Weights of a small mixture-of-experts language model, trained from scratch on English Wikipedia.
Experts: 32 experts in each of 13 layers, 128 squared ReLU neurons an expert, 2 picks a token, a shared expert of 256 neurons.
Training: a variant of Adam for the experts, 283M tokens.
Below are experts of layer 6 (counted from 0) of a mixture-of-experts language model. Rows are named router (the router's row for the expert), up (a neuron's input weights, with its number) and show model dimensions 0-159. Each number is 128 + 32 x the weight over its row's rms, rounded and kept within 0 to 255. Numbers have three digits each.
Before each expert's rows: "gets" lists some tokens that make up at least twice as much of what it gets as of all text. This comes from a sample of Wikipedia text that the model never trained on. Tokens count by the router's weight.

# expert 14
gets: " was", " |", " October", "|", " November", " May"
router:194152113108082169137102145101196109140139116156144113116133124149112108150141113124127104169092096113127137069092196105094130180112119218106162128096093107134166135182139140130126151152184142088124183120160129101176172172081118130142100125180148140097146150147125106117163121168217106092124179094138164159177143146117109180167148127085123072164176119115164090119118139197121110123067116159122165086152131085111157124139181079115140111100146106124122198134126115031177141106137107
up0:212141156134098109105207142151137115150129117117106150105138173085167168114127145134103069150131166138095110071072088072160125095073090150039173136131150143148134090103119138132140167172140157145145161120116156098153154136173082077098160131148125085169038122153098181075117128154088120134119087078127166072133109146118135145122147101122122134107153062141153145116094151147133130196186170056068104115143081109138148146116162137094135156106078101126107175154144112105132127125070135
up1:168156126146086134149108169139142126107059124142147125101144134120124195164180115146136112051133163137096124100116135154199162137138058139173128166120172166171127058101146103123131180122143134125104109162020183177129112174118137076096145095138191112095136148125155164125114161087103128064111143111145128077153138088113157094118095108113125137189112090114101123169130115083118087095117099219134149127099139107091178125157122087108176116139177123170166140156083181107104105122099149
up2:164130169148144200063132173173142127158160167145107215141153126167182144143135087102128115071126142155092154118170119122123137137146145124178078126131158158137144140143105149162149168147087142161132106154148115136177128139167155138164106091097157069132081080134091149114188117094104148112123091124170089150070168120139204120148060113095113160142118051174108061175144153126176142146103146139188102135110217132155194106109087079124110139152121087132100128133134159119160155124085124
up3:149118140224104172097115143126135141101167153142201166163117221105086103193145109141129144152117156146225134189161100066126093104103121121110145141133113142086090141073127161171172138126182146127157080139082118088147107106104108158077115153177170104150109089099159130163076108131169187120199107131094121140069149142100155107148119067077144081095143116116135116108117084114147167115125101137137183114107148160137126164159142096145126154123132145094157152121053110137103126124156093
up4:157125127158177125092136098135136153100152086165127205142178102122117095204144151170120133156128141110114070129075112115073113123129176133097109153138136117142227157065188226105163110133111068111151097124101095129123104105131114135084147162129121147139149169161121160138125113082119104097134141074134107136091181141140146129139131123106132078078172114161126150135147160101135062129077102059142145103083139123098161098113164103067133113081085098151150143141137150162198200143096086
up5:118149125131057188104116132131175107126017180144168114092175168125125108163196083152092103165146083136131071102163163118134101145103098172193151126086151193139169067108151099144092069144088128117100144128118170106146142120139090144095121102151199117088155109097104147084129176106202155093111162164103116099192177116094140095135108100135152099153119093159130161130116153133147143128097132117169096147204118136094081127105111086103143119117137154159131145092078149111093150152134114
up6:073126095121095083205194169164126106092103128083144141126109092132065208091150161103128134127172097120081149129074140101140135096113078141123075119125107094142115098147074142098138172142143115138104124250112169089116093091089162146121119125142165168165090083129114017127114117134160142119177115110122079140116055109167138184138087126138181139081118159080138146167156121120134125136131105119116120122151181119138130114175123165120157141154085145158132144086121149178096118113133105
up7:127110050148175139175189171138152139139122141122109119157155205165122138138164111134156099149123112100098171112060143155109103151099135147139174119177085174077091094105113090124115093159125103097131127103115099101089143151180113144162148097151143137112083077153066168098114169137146125148128138189174100113097142116078173122073137122144107128148183154055139125096100134126155066154089164177174165144140161239134146099115084113156157152131120083148124105101104098105060103162145107
up8:106117169174141135171156177138124203112111145176166070107123161151108141153139052138094111137117118114123095168143110207121161147111149169137091119145204092119141138139056112140090134135167125211162129185052125135160121058135172126116113130135136134119153090203150158092156083076062120139144148083120153107141099129113154132112104154142111115169092116147129111167149091165152153128129156063189090128171092088182115117127141182102168176108088150091145116128155139126078126102140126
up9:033097124156151106138127130185126140106138101179116149121153110155145148157153134139147145148140115114139065152200165110147119093118134125122146115129186136161150098108153133152089152185180184177032148096154050159069131147126149156192129175123138095131150173181106167142113133098114124173136125129053079096164172077104156104188142149177140170121130115110174084104132136155148149116098131075127108117099175143093178114138125075126160126141113105109137084117164119126084148060150164
up10:116124077126111035135132159158192123103123205125145112144116134118109165139148122067150114088131172107133083086131145116164094080170028146090138128133174128129167058106144127065157121176114113092108139169095165126143136149110119095067194088136135165159165113173133111151113164112113110082107151135150075071123147126114103157081090128119085151107154135150145107118123145068139096158121129146111130138125142087140149232202166120083194121084099110160121123101126096146168131117123139
up11:124141118162145203111128131081124225095138101167138126123107101119116136102164135153165095127150088102131149108084140193115077090213072159146074157097128188015098146106085140112107131120169126123139125067139178120102142168152103126097116138174154134130102115142145169141120151096140174120140079135087087130081107116108173073101105133123075164127128112136180105133125117115066120158165178160173152114128099121074079118138100122097137169160144120155139131108153117151181123085160061
up12:087131107199100107105122125151155134186075188097145109137109140060108127075164118085164124159147134116188157090138141082138105049141064144103146094144090138155099099091084162084120115091173123162086098175138119130125165132130115095057166085149143181169138122179117088125054113174145143138153142131110079113115106076088142174161176101140170118091131129119103089136086117155101166143120127111115119125185075118121143117140208103078143160107077164166119178105092119139136126160107114
up13:157131146123095121071179150151079101133161118135117090142133098092151114118155087078164122077156114106123143139135138038163142106123061116092093144154113161122110179096124119118106108141159109128119134093117098101147135122134107156119157119120114156148125130138094038072129148099108087092138116130062097118166137083095121116043084086086113194201169162152120092136102127136096079142054155112109105117126174203149167151120127195126125139160152165117130164033098110140156153120157177
up14:109146152145088157192134103163158078141064149144177125104182144070146129147190139085119098117115164129138135113136163107123064165102099150179158151129119143121182071107098117117137103130094057118089141130138177037134110133139083189114118091116162120159154077111072139058144128119170155039191112157100127082154150123137124145139121082144117102156147071082123150043120138133161097153080152170165106135161154134157087175099118112140081136133130143138124114075141097115109151115153137
up15:109126189140121194085113132148157119140133167182100068117138150144107129167173109133116193091089123121134086135145119130185105100128069070102129220123180164145125167108105117077122113142165130186119110179060080156084055112157118134155116128172156143095107123103218096147181098102109144130148104153131079065114111119084135121136111111138086171112092136118128080102128106107089152093127166161169129108082114129065095102141151140127206164162152112120152129099169119151133124178124144
up16:028138115106190148173149186136122193056098136096185111130157176179135142105126130109092071129079161106089113083214167133137117208142133130155120100127183150129124153162135126102104097143159183132126143190149079127103154169116123173117146146133183174118138100121147099172127114161136105129133139163115139093147149169106116113137133103116132084123142107192082144086137091154144100154100091111145113156116114154078089155146155178109133197105164153071129067105118169111096106121149086
up17:125148086142109140090109153124106133133083119129171216144203092089165097135125132156117122185108098143155134111096134111129147153083058154080092154123119135119144150145093078107140118108149123143152085157077072086130147097091198108095104084163127080147167106152205114097130132158218127093144121177081118106131128130066115135084135154130107119152145075105101130126105145069123188104152165120115118106114132129150142127127085135130169159203126075115075133111119129152196148183208137
up18:190132084161162103193072136141143147119122095130126149237109175034072159123124122134080131130162097083126122112177099107122102127166086075119126114074172143183122155138115176083112103095126114062145104119111103146065141115153150175149172135115132128091129143072150148132144115115065105139128093131027150109172154149106121115152092119155147083135088135112135119066144134140130089143125150161110166143114116138110154118151115102076117119105163088147102142122019132152096125120145128
up19:124076166131047173162099124150073190096143174104141127141236151099153135150130099119159117134122114126164104128165119123115093034123119147103161081110137185112029160156148104156097169181141135178118142113110129069097121091153099141131176122132171135106161105099139169146095111161142127167107113126153060114130120122164176116140094125096130078189127159097166147157128103153162081112146145152135085138157150146103079102130076118135128176124130165080152140138200122114119129074101127
up20:140152067168170107152086150109138143088147190172125119137185225110139169099147112188122176106106111130094132136157096163138103115178079163115081133103122105069091111081133105123096128149121098123125165129102134104139095104172156139184131080144161161122133085141143155149124105171105100148151082098125043134085121097098087106133066084141114109131152097148134207120133099111148111110123107119166187110121093180145139107117159165122099104176140122204125120127190162153138077155210151
up21:085120175165122151079128120142155172115117155155139118175187142187107165097133172102089116128163077114132084097124135092163112136106053140068102127144089204100109082137142173119098112084094126140176145182066175109148126139140133162125137113110150163131124044087097145068093143120185157058176128089155149138101134125107137148153049097089147177059128154123164146138148126136128032162101106148144120085113105106098088102158122120116111166120113126087129123111161152103122156142167110
up22:164147106154085094143086170164097126116113147050119148118174137128167095187169127106101112154176100115135152103148125117082109121150127173154083136190152119082133135142166086167117156103111134116065078114092098220121104089135036118124210109172132095158086100172129175152141107125114188075146167134120110119197154122150173114160125127185103120148154132092114157139150123105152112106102123122162163171108111113136093124127113146065166130130097170090099199159168060140115115135109126
up23:172120086130104192165091145119148157117176109156120060127110116156101210140133076127055102200127106106137090111128161148097111097140119117094168174099124114170122086161125125070156117099156135168079082239127087134115134143121096126146184155132163159113151101163140153108106119107103106078108099134141041143158147173186140121141120107124116100144126106145169189095120131161160080101148076119124134119104194120081128131060146104105124117109107064150151137157129102168162160094140144
up24:129112139120130167150143099143137128082088128142078149156163164124126196172160113134142139090168101127109157095070150093144120151113106121074143161179202158117059174073127152120164131097107146095197122096143145080121142160203112116168117089174142088149057142147178132098124113145139150091149148106182169144139120149102159134111083168157140148136127111128154146122087152063111110113087133113080111106064116143152159146156056103114080140149176172090154151134214137116131181126200123
up25:097134152145127045107116145147108111088108255097134111149118162117186094094189086135146155125116130113109125064134126136166070104132128135144089089152158151173166099117118194136107074184173141189114154113142161099131139140109127100105178159121161137117177143112125082068076159109095139124099083089107173095149126155097128125155126075138135118137113124132127128142082117161103139113130108069076107107147102093169203180123135113158152134105125136137133136160124219134120170101073173
up26:137151109096086102096146166162112082101126142150139119093149102106080128114186148054109167137186078122110081142108039091120139080145103160130090132107137158169126107086142098185105077158133212085108131150110125087157114077082151170066181180151143151164086120119099126109140164146129184117135151107102111064180113110067161150107115056123130140135138138137132089100093159151087110168089162062123113105070144138101124109134127134090168158116146135155156105096061145160129156106118128
up27:135134126098143124150137101189105127118135115131132158115086189104097147106164104158158181082168098181106133130156157170130171154161133111120096138242155129167113107104133132149084178135154046119121111184117078083112134066147084187141170172090120137113097174106103118134103041152107130113121170138089133147141157149089104138198161144156100134124130128102161093086121169150185110174117100098074146116112056155131103138121126153175110138090141085105141132141156136164179153189153160
up28:105128100136182106091112147119126146080095129119131182124100170162103139132114092129133093215117148124152152096145104090118094096070125157107126133090219082086125156123104102119130172055152174110177122178138113098115164100140140165179134152136132129096109155157118122119143092120179129085161136100127099128161143116123117136186149081183062047125115109185095091087122130121160115115114120125175085102104061123157132130130174143114083119118124156198108051147104092144097221152157135
up29:140119138101165107095102090153127167143170121146086074172112221134163108126139081166091211163115086114163112146125166142130080166082147161098145104180116138148113110084108119098088164123178077127112102097087106093131087113172113104098140146170159108119169114160075153043172150094123152109177105157120125129086110133058139094153146142117121096117092118174138178108101157124147150157067169075163089139104126157104083073100138107107129152174148117123175135124128085120133111217126120
up30:141094127149115192126093175128125163124160124097114142110194126095126145135195145116142118115153141109064152121104154151151164067145069180197114091113116159155141107164183138118198199188133092087103130114089188172108139159141136098109089115109147137149081127103097096126149164111100159119124141075149038124180148108166166091161137099124125183172130137146101125180172137131092154096167126196121132138073123127075139145115121070134132153145096139131125134138159176116153094132209088
up31:125112123168095100101082099139155158140151107183114146143127167141086155131150168145127127149238121148171164074066137053122090194128113176123161110144093131083110089137104083116079074139096141137155119120062129120148105143131122127165129064156162129124134087104163181111139084123146160124126108156061192115090067163128154162200117076099100122089143152103118082169097124160178106085139117169154169135155087110105138134150109157096123131119155171079126135149155147170155163180129166
up32:164129161211107131078145121158151191155129187100160105106160110152151145170144061112141156150156128117146121125121067107153096131170082127118126108168088120169122113150115114139095058136134154110155082119073108142127065075111085102085171139105133070125138122114105131123150113161115138085100159190148118131141091102131185144131083123107175099106127164165183168075163103152183082103094098139147052118093155140066103094135135093087096203169129127152156091096196140129152109111107148
up33:117109178177128093129173189118069057117146177110105124155086099093111151138165121108116116069162198160129140138114160100106159118146178160110122174147134117107141159131121098106115175125141122167152053167152107072147122148117151135173119076105113138153080116177134063112107108154132096152125103040130099100103122136068151178170158108112148168117154135174112104111154113135111157124110206144148177126153138119145108076040108086147080137161172098146155153133130104183118156166147188
up34:127092129152174098106190099123135179104117142120119102217179144123111135116184167103065106118170107142255095146128109154151128133140155101156080143108125116092111150139116100084173097125146100169150148079132145119133132084094108169155111128145094140141156136117162095127159102120145150116144119179117123117162083154087130083154127116122205112124120117170192158129120141166158121128162141140167085163132079191090119118113135085108058131114124083112044088075125092149184145103092171
up35:139110080169084109108149148148101110107152127129116162103222100143130142125155069092121126122145125121093190097196140124120156151141164102145113149098119070135179124082148146122085213191079176152102092135138063158060109198137143122107138119125140147094079209115096129134119145098121131141123129103158188127158114143140173142068163089194170073119125099130146190126061146134135126200121095117136110166106145178111135134118142133084107157123112074107079102099105143147111098130135092
up36:072100152126156201125119143139063142101137195112156123102169127133111086070135153110097168109118089138148173190110128120125123124169074076134134203125111116138171109102127107111135175180116119171187123214142118109115106129177137129123159089140109098135184092074084119123192092086134119134082085137091131113115088123132128146167172147123140095136100196156086139116157119160187089118105150145174140127108130106139148096098120094186073142215160064120173145122113097138137096160118155
up37:157143121129111198115114059120128120136123137147131125132181120130114094120163080133113121147110027118168108118204062140088134175152104127141155152060113128125165072136102089144119127154130146215106118142161097177100105018135147155117153120106195150135174129150138158116212122116099127072127080099124131115142152109124124130090079086169100110162083137092144140100077087143155110136145162138124128116089131159116086123120093167069129140156103072145106151064131151091107146118147172
up38:197130134125172104120114162164157103169104149176145151129099143121138123101141097078091126142119134114167095148087161081125114148166130076185132104167114144085148104087086152060155150112111089141131131162120079073105147137117091140129144135157106139133114120135144117144183072157136181087130147152067138111143105146126127124139155075160180117105139146114122169087116142171181058157155083201167118156144162119069113159096074105137110138160105065088133130055102057203155072163101174
up39:140122106155110113135134142162114157088076158122222111170092140131127137090138072097132126126095158132158090181193139236149147183151102120127154124126132112160146151167120106121095217107128140149067110147143152143134134176118131152104088106119086140128158187171112110156138154073123131099123099132122061121135115120116135093085095129153169123109150086111169053074188116117125105137163138170123126140113173159080068177058098143126124130113128073176123149129091110176142080163109074
up40:097151187176114147144138112136122129134128104094119147095132178131116140108147110158135098121178146179147139223179137143252158137170141122125132118108124121122146133173107152137159139146175080117131029157070118142126120161131052104079144124143152161133147154147153113091112109150067178122138082120134128116151147096107147124120087111139178121066106169104134206124149163069143143168158126138150028140154129134114166151097142187154136132110152133116118090123170124099183079120081136
up41:101142152105127127151125175165132094125165124125109133147148177094156113154157094073112153120103207120119089100073115160101190051093144114146142107157150121114157079084125129119110116113179048130073088113147135129133167108105160154141137104127119117188130110171132154078121098128165145108086109145115168125138097142109131120125146144132121098161103112130149153112074116117174126143127112127083150209142060122148105154084127081042000112119175137110145126121085068113151148106097174
up42:143146139179088170117110123143165156098071213124150097121164136155131156137151045084091139141124116131155114113159060132212110186127106142123162145133129130105178064120137084137095038121119121125103138148118129163038089066116122098082136154117133111111158145108103154087141105136093135098157150146141162114122104132101157153118058099110110118144173132130156175089172164138144096072106176128147118123134117086063102091118121130080147148233122156167123140136147163104124078116104125
up43:175092129173139088096108188125117208082104114156121157135212126076149113157176120157094109177153142116119153155090118104151154155171140157118143124092140102144120089111136065158161131090125126131094153126125158161165152066145169077077106157139111075141065136152116166126136101152115139123110112084143129040161129085050158103123084075110119146199119120065103154150056119137167098086129159145141143070111101117106163105136117141099154174181142089110143152152164105098138116112078121
up44:153107167133091126146169186140136169126108193154118172198106131074131166062148084097152165060151138141136172108086126074127130154116131139122125146105128120177142114154119138158150124148086144199102105151170154071138120130118127111144183108100116114157038137201168105114090147082101108104134150165138097140108070132182141197097147084093130109143084109097129106199065155132119129160142138148185151121137144152119171088163132070132119126133073108123127122089134174147101088185170158
up45:072116166160119139134136143140120118058145144153106105092118164130141088118158139149145153112191118114060081161150164108132154121095108189131132124119105094149089120123122161116156132166188171171120115145094161120038129132143164101171112048148194146178107081084113141126065159141115163088148186150092097125093137138115158128184109119179178134143180147131118075127157092184183077127179150126168101168135117084125131087107152121120085185145135163142164138112139095087133070186145150
up46:184099164110128177083128091151132155163126110175108158126185167083160089149092122130074137143129126157159163065145122098144086171121160105218093102225084094081115140188131173130125051114138132149180136164136130123098142135150133126158144105158144098150083155167158126157175113145109140099099070161048131101116107129161112075157081141130142091136088123138154122177130130096144129094126137162157102119115146183163135132071174140190150144136138156131139155080197179116150146101112130
up47:125106110143151138102120166138159082101144123123101098164131115141153124147139137046096124190106169096150113127101155049151166112132142110125197058137100120136164096131181155076127116106146120124087141166125149159114142142130186159178079038116149124167141120156138135098147084147155169082139060169095200086146107145125141092128122125157124158150119136092159123108093074103188125102171131194082131144113105118090139100116130118033103158146079098173134105071087114132148074100164152
up48:081087115137106146166078100128147119116054156127184125123165171142140135153168090152082076187121142133167119144144142063144077145100144159179175201088129127137190138120097116136081109123109125132155147213152150095171096124114152136174099110157187134092171155086163093089145141089186101117144112125100123102178140099100124138113090087138178072097136065085127147109116102161182133129088136188143116109153149148102139110067127123105093137147123173157170127099043140133094111161138100
up49:160108117189108168135107149134138124097104142162159124137166190142173132164161132122123094141127146133097147102123114159120091184098137170092093142169154118077144112125115093102079130108121080087204159095090121116139117124115157131136128094081146108156114069095113143078138157132144112022092068093143098103067151075120150157147080121099125135170164093076134120113131107077101128135136078071184165070164106151151146164157087119096091126140138120131146176011135077101122121134169109
up50:181124161109095169133110104120107138071130193191139150131170177124159132177156099136144144140220151142091061162135114099116104152131113190100113097119135095098121091077117088129159146175109142198092144163098164107147100135202162106127152103084093140131093182171138120122073122066120117125048056133116095101127134118150200150142079137196113159087138123149083145123156113148153158108134127073085098128086148120088105128145112112151160125135088144144140097135151133133189154091094100
up51:157122154203121091101139183162141125143121194074168147173088157087148123101128110137098173111132117136160139113167101116170096102158079108211135143132142167127140162182139180120132096147144164193188123096182119141147128131105108084121141183164191080120174094150127102091136092135095114087055079067116155086135170158189147133130083074108130150147105140137095101174135147155117133123110151036083105104135160118163164183094100158104160157092126145115116125125135142112107130095115169
up52:173133154109090145132092081128123195091090116180129106103176067107161192191126143190101184143128107117169139112124142144144139143178067140119109113165190147173138145090120123122119103152066102117054134139091132080127132159102145164090125137152145103170140134169137107102128130107140112141144111156116111096117137059120192106144110119138106093223136151175126131129075172043112130132126181112179136082078133128129156150113103158078164184137116105151134048120106087113141157134166154
up53:109106122078096165139117214139151123051069169136162129119193143138103121177121136112109111104112109145117163097113149155157077142156153161130156151165120111082188057135176114117083148130125128122137167133154180128075102135143145206074225146136132133126177131172169123167147088091145092129117130135128122133133115163177108149159118083178121070139121088187125145117157121101174117144167165094102089139127157094113143159092063157071128140132143082086141078085139113086076149120104127
up54:121144082143099055133209162159148105122152156095123116169115153124092169129156125072109132101139102125119129139111136089132177062135067132117131217122122127158150108133175139077124151145179099157105138165115151132129125134114067078105088137173171144175082130190149104142140040111130139037159149066127106069145163117123123146168071060122089121112117121127135144171143149088114140157167117116110142105139132101130171214111153144048122106097149125153070142138136142167129129141120149
up55:196152117104163159132133104113168166120152201175148131149191126132108112184156106154120111144205064108165090169131074116119145145181076129141117144125112145123136103178148078141107064121142181188104083132133113091104090076157179145132125104092152145164173164191137166084157117120111116095079141096122114097144113149139114137140109155128077097165120070085121152127107149127148184122129103092113153128132170152152171167112106138035137122097119089125063172099168099110134113104133202
up56:082135125143093124123096155161077190057083108111100096106134121080080183138163117101115173186126083132153105110151122090160111042113138109162085124191137096126091156115175148180100157128137094113127101166103191085096154158095104084162115097153114102099179164158141144136143074128100173097069133091133150121140119152139106080125146116137112159140076134119135139140097097120191138181173100098136124174105080111139156119149132096033074124176160084080131105126105118139167143094156104
up57:116088182172079094161189116162143147136100135097125115143138104142103129160136108098106093151128167113124121120187148082191153112099152074153113197132105115103116149188110183056115118156154097142166135144072118158117139009121134093135096155150152139132103157128157090098113121096134136120164075081106159127108175138072137159123156097106101155087139176145150100082077186108135119117149126166145110152155133179149144031126172168150132142123124147144088102057109127073133124185140128
up58:064065128101149108114129136135170167108155126094076141102173155100096125111220116148095104129148119085099105116135092140123058158187107159178101125130122142139080107154122145185145199122142067087079159142058176126121130128171160126126101095136139175107125101093106072142128146105135101164098095109160128092116120098061143149088105045116165168131147129101102121153094124123137129098122105136102146130069130114093165113194123097106143142136072080113107130135206152196088128125129070
up59:154130163153155063141075171148140190146138114142109190130176138090144140166140164100084127100160166124070126097096125088105169202099096152129131142133101139119168094146118141112225155098080112149110114185120191148140095113128094127051106143147122133156090162136154157147165186093134123139094122121125098105143141118127150081143119087100144113119132086144128099144155105135163073108128133135061100110123146138065137129131165102165177156108079029181070180128149156108153084096109085
up60:136140120107106085121131113145113104128112114103076178159141092136117138045165120119142118113146084140092100081076084099094106059203092181104046087151145141167147138063136082135127099119145193118070156179122174131148116090106120122135176094169112156209051181130106100080153099155118141153155090124089120095131154071100126112133182097104139180115124117172124145133093153150095152132123155102126126128107109154134122140090140126067166138117123208152143147078147151082141162132146163
up61:100090209070145144098173124178065130145156138139174127134152162097128174159110062153134119124149107103113157089111145086159168096128164078121118123119102148119115108019149118127093169235124084128118077134156128078148149104144106168127140124156134131122180108132082159125144144126149145056149120131105125052175125114093139202090173129104132075134128147117138146079161115081110146104091132108192124179137117172117089187166129129127087132140168148096126159110075126100135105142108121
up62:070132147163146135037166141144111144138093148117110140120113137108096103111159113110098177092137164147163069128159097111084099142162161118102141137208125135097085127121138177105088158125188078163121091175047178091135145132197169097118108102131180113113174150137129124114114155107150133156053116079159151096087112141016196154097122116106145092062131152116151170107102136129129116083124120102157165132160113127131086167187120101139166170140126125137154153155093108155103167095151112
up63:121095183134131155167160125147144171121147116135100082162146144070083180089155069106100146221135096131149097132197093103186116121122101110153118167106155080177077134147075126115138087114137170120169133108095162091136131117107121074079140133117124146143091087096149175132102147159085132115191116111044112110185146122097146131116120157060079083133082133123118132136098179144161119125143153104136134124159142089060198129043166112090176160122100124100097116156146096111088110140136116
up64:125121140132098173106086173123118173083082134112156104108146141101118234118149087112140149095214133154138122166066152186130138148131098118140090128148137144149135075119192156087094113172135122189117130106106153088081134146147112092103139090092180072082120161112130135078120107150160119126153132161149174098047176108104175152159155150150090106139147148215160130116082086135172101122124110150153141130075102159140066167097072177086118159112087144116132095088149157088129131132104131
up65:086122094192101169134145085132148127098085111169154119149164154137124146118165183114058073139136078172132080128126091108139111162074112176113147197121087100079146107156147183115110136114088104120194151199071100142155089098111128130161116105087165157155156142092084124102158123067187137107127105127060133088111092125135131130151064043138125115085153122145164154150135150139149140119136126188161128097127083113115085153120132148039129155119178119140122153124179124132173110172166103
up66:129142161207082156115128120104140159137068135159155121167115145149094143107166143129078101194121111147102128095086140176158122167120070122107121080122122144160075114125197145100109129141111119107049176129073175121155155141165062181157115117172080130116062150174154103094178161136128159102149146206122071161153099087177142099117165145119189079097114134146194163129121131135155096139153095131174124164163140170096115173108148070095136123098129109102123113069097118099106120119159102
up67:153112144119129076125115111145144134120165200118140172202155138132143099151155111140140159093136112134117109138179103108168121127179110116140134118126162127162135058180121156116148098197168124163083117162140134141153124143101128102162149166147187146141166187125184077116155119061076102131101130091093135066186119095146119165109100059122079163111144167115141140153158131113138152131153138108090118101130143083151150221190131081058176117093090115141042138142181150148149148091085158
up68:120110102164119124116170151114115121103043160143147138153149125121041082152109074116117109119157141122057116119101100079079167151140107081141091101100138057154128138150108106150123136103148124080170135156167136162115128118150136151147136131151113082102128148130178105174158120088132086164113049166036144080157159125070186153124141125060139169116126088091114169144144180120121143178137125139098152156107066160173121195075148145056132164109135124117112087113100112148186172122148125
up69:171128140108105129084111132185172087109054253121119137158159138152095147129153111113163087120134134140123097098187174181163109107124117138146126137109161152129152029136181148095106135160158148093088131093150214106159126133130084147156158088124202164107097140078156132127133119098158113100075136112131092075194089124150099077169075101104132157115121124093132114144120166137134090132119162152162151129148108126130146155103144087095184110100163116179130172127097123115120147069081152
up70:089150112101136069153167128130124153069119141088097163209159105082062186178147127121089173169199105126147126123121129194116119119140113187148095086112104133109107142111077137116116067188084084129146101110129177165087133145130190107151193130104148091136141115133120142112114085112121127139172124137155094140100155084096206174100131116108164166065171150186128165129095122129154146147168171142078115100094078119122060117131127104146148139157143119167057107103169127121173101143140148
up71:139119174135126102129132092158187079150138129108087126139162214046188195167170073066157131105138176117129126141093073104114119105091118128095124173129196070106135122134121128151132130148097061086151103077120068100164133117139108173169125146130097110167053085112137152110166107174113172082095100166104109124072086106149125120152123099135151145152078142120152156099175149061131158144117129111104111117143061116132122180160141102136073126102133107128108137105049130155158153109124149
up72:116154149171110070093161123167146152112104137138137147088110175140130133125172142196169095164134122114137140140142118085168106110159094174112122104118140139120155130094147184123137116151116165132096153087117168107154217142114073120128176129189112119153103098117118144047089116115113128082135104104124138121189097084154134076222081098126119133098154192154166141205092122166129110104161096048121139128159092136095110173120147140060136139086147106098059180114139158085102176149095110
up73:105106093098095172117149113162117101099112170154111078119169202119077096074173099132124106143133170094151127157169141102144142109153096115146088171088121170093111069077148095091137106094117102123066103152113122089097108183156090134120145084144218140167149127140112144157164148177196131127178146173196104111134118143112132139136126135132133146131120086138152090094101093080111141121093160081155089177120140143073095083116128119159079125118133072145158114109178035139128157157136204
up74:157121130159139082073152114119149138012183200103122168177110132074179166161130133108168153156117157099148171119110157128102173123161160136156145091113109140126149188160194145116092148171144115183151159171136130129113127105166130164122127120074143092121121191144109142133140151122155168191136136052135098136100093099089149171131165139133172124117104125128149146139089115127142161197149142059088100143089079129125130119097142109141125127121085127204115119136189104156107045084107156
up75:141066135142107158157134186145129109150085173113131064176144108144111205117151088107130130098099133171122151076169122165086156135115151163198097157132094089121113133147114099133088174149068095158147111128059124142071149152129209110123125081104155114130101140141108113157057103108182123158182106116137118080112153108152187144147149147136134145099138163123139073133144108139158059127194080134122121103116111115131130136112082112191090123185070131167098135064092094106138075172117172
up76:136101135148159093113175157215117153118094137068141165188170144102092181115214116099094140112166151133161140172136048143142062094143099129114103134151135146151155099057111125103116156138147125147152108141079141131090097087179176188162194091120173073135128129110132132099060076130097154125080103088080115083130152112107177111147087066143175123132103132141107137160108118091136084112145116133116097136117111141170089115147110146104095179144134128164100146101175138194117164117160166
up77:144127153173098181077063103153131197129160152096149102104137085096182163150141076098108122167093131097122093122177140099136096132154134066129137136115144114169145162077144133127109156065162111151193117113139069074126115112206131105218170146119119138107142105132158120125154073117111130129208103117129077118126150154147119080147162111127170055132141156092115197109093124138170100113188156113115136098095154102136089172130076137070129135187099075147160132133157136166105115108093128
up78:186109077161109155150091161141083087070121104141149160116138132105152212129121097119128101143135123159083154143105161119195061107116107124110125141157163123139161127128169147178121099116161063194148144190145169132170104109106149081181185151149136158176117121070090190112127061126134140108222140095118150062171144135114123058137116085123118175118068107102114147143071121118175153103106130160068118121149130143105132097099102087137154122141177112142137175103174121141146154119101144
up79:142124162147132092112111157209088109133147195099143145186163120159207101076115124091129166127094171156101101115134075066215099102120139138097153130120147119131142136129071127105120157161109138209141140137120123129089152146109168139110144194131153110186183123093123084071134123107084146132123066071123184119135109143168117142130079072112109151135162191159145080171125130155124140163117093114097144088140138098161174180131095152107149125124129132123090154174166085137197107095077139
up80:110141151154131123135105114126099114100116169194162120139107161117116146131146153138054108127145168086145130126132139163102095136063124082120112119141144035108183108049087111093152147178068175129135175123146113105087079130155159099181085131197132125125191151105159152056112134167161118186137049144141137127154133138067138088156093108100117080183159063149111128109070103083174127181172118140110140083122137094094120125134092122085124142147137130182103110091099098133168117108137107
up81:151160160184139138165140155152119154123146158174152160180098213075116132121168130109143134158138141120189146114177159106077101110128113115089185150153138123145126151093113132142084086189139115126156108128172121152104128154096099091168109109154220146176123121140185135161130163136107144134132103158107085110109140112089121061130104073134101116123122119159117080093113102105117191151090086115116118135135143194042180179166140047100183126084160144141129142140107050133189123099119158
up82:108116157165117210178214111157109139142124107153110130123126118081104124079172150184134124115171165113073108126178128082110139013165151180113116123124097156154110121132144177142134130157127106122143151144118090140110121150140097094132117072148104200140097106150120050064114125101128091103145096103128158145093108146190156077159121122117039108160105199133118163115117138161133166133156116084119114197123082166134112131190122150097172158139099096122094168121153145089161125131166144
up83:101107130102103124098125173143151169136186140180169079135104107055135127111111128131043094161129109130167086138143097129083117130108131102129153196097108072111154122089143117125141126155140115107108061148171114161145120078134139136102145119161125090153120074162037132103096098153079122111146138153093083115159119150113108173173091086133106176146096136095104233122069132150147058145129111141119150128152072182137106141120113141088099117149104158198095195123106118155137081181087107
up84:143073113148089143103111140147126136093146125080133120126165159149141123063139089142108137173134031126147119124143096054161103156188118126075087156159157150150134119099104110144106122077173135152116134121111101116123111094125064096108156150180206171198193151127129102155146084161144136059140154112088136126069168107096137153151079104120078195169159101145126117086111113141165084143107146147167121141108169147080101168085081142092171124157156090117173174139110131119150099176160178
up85:106101112159079068138113158124123132067097154098134162142160115132106124083134126087059101166135069113110107151125107086115145126143030123096090092132064107162109071127122176138076093111125170120152111145072147132155122139088116163168173176157103140153113166101065158132151132129169133111117130118110133098155093137099138187162124118106106142091134134149143104144110186166159076119120145126199107131075129172096076134087149147092136192099157185157097177064149196076115178133140140
up86:176117119114130152121186118125079115110153106180152136128153085070120083144195151095122130083186163123182142126113107058094136151127186126139156166112095145086126154111145120129161113106100145166128148172120121085101115150106183095106149125104129108124146184186171193119131145091086129160075100095143057137166114154090168141119172158141132147143121136117128163137106146129146104120127100108142088208021100137095109141200130106062167159147087148159071075111160142114178135135144166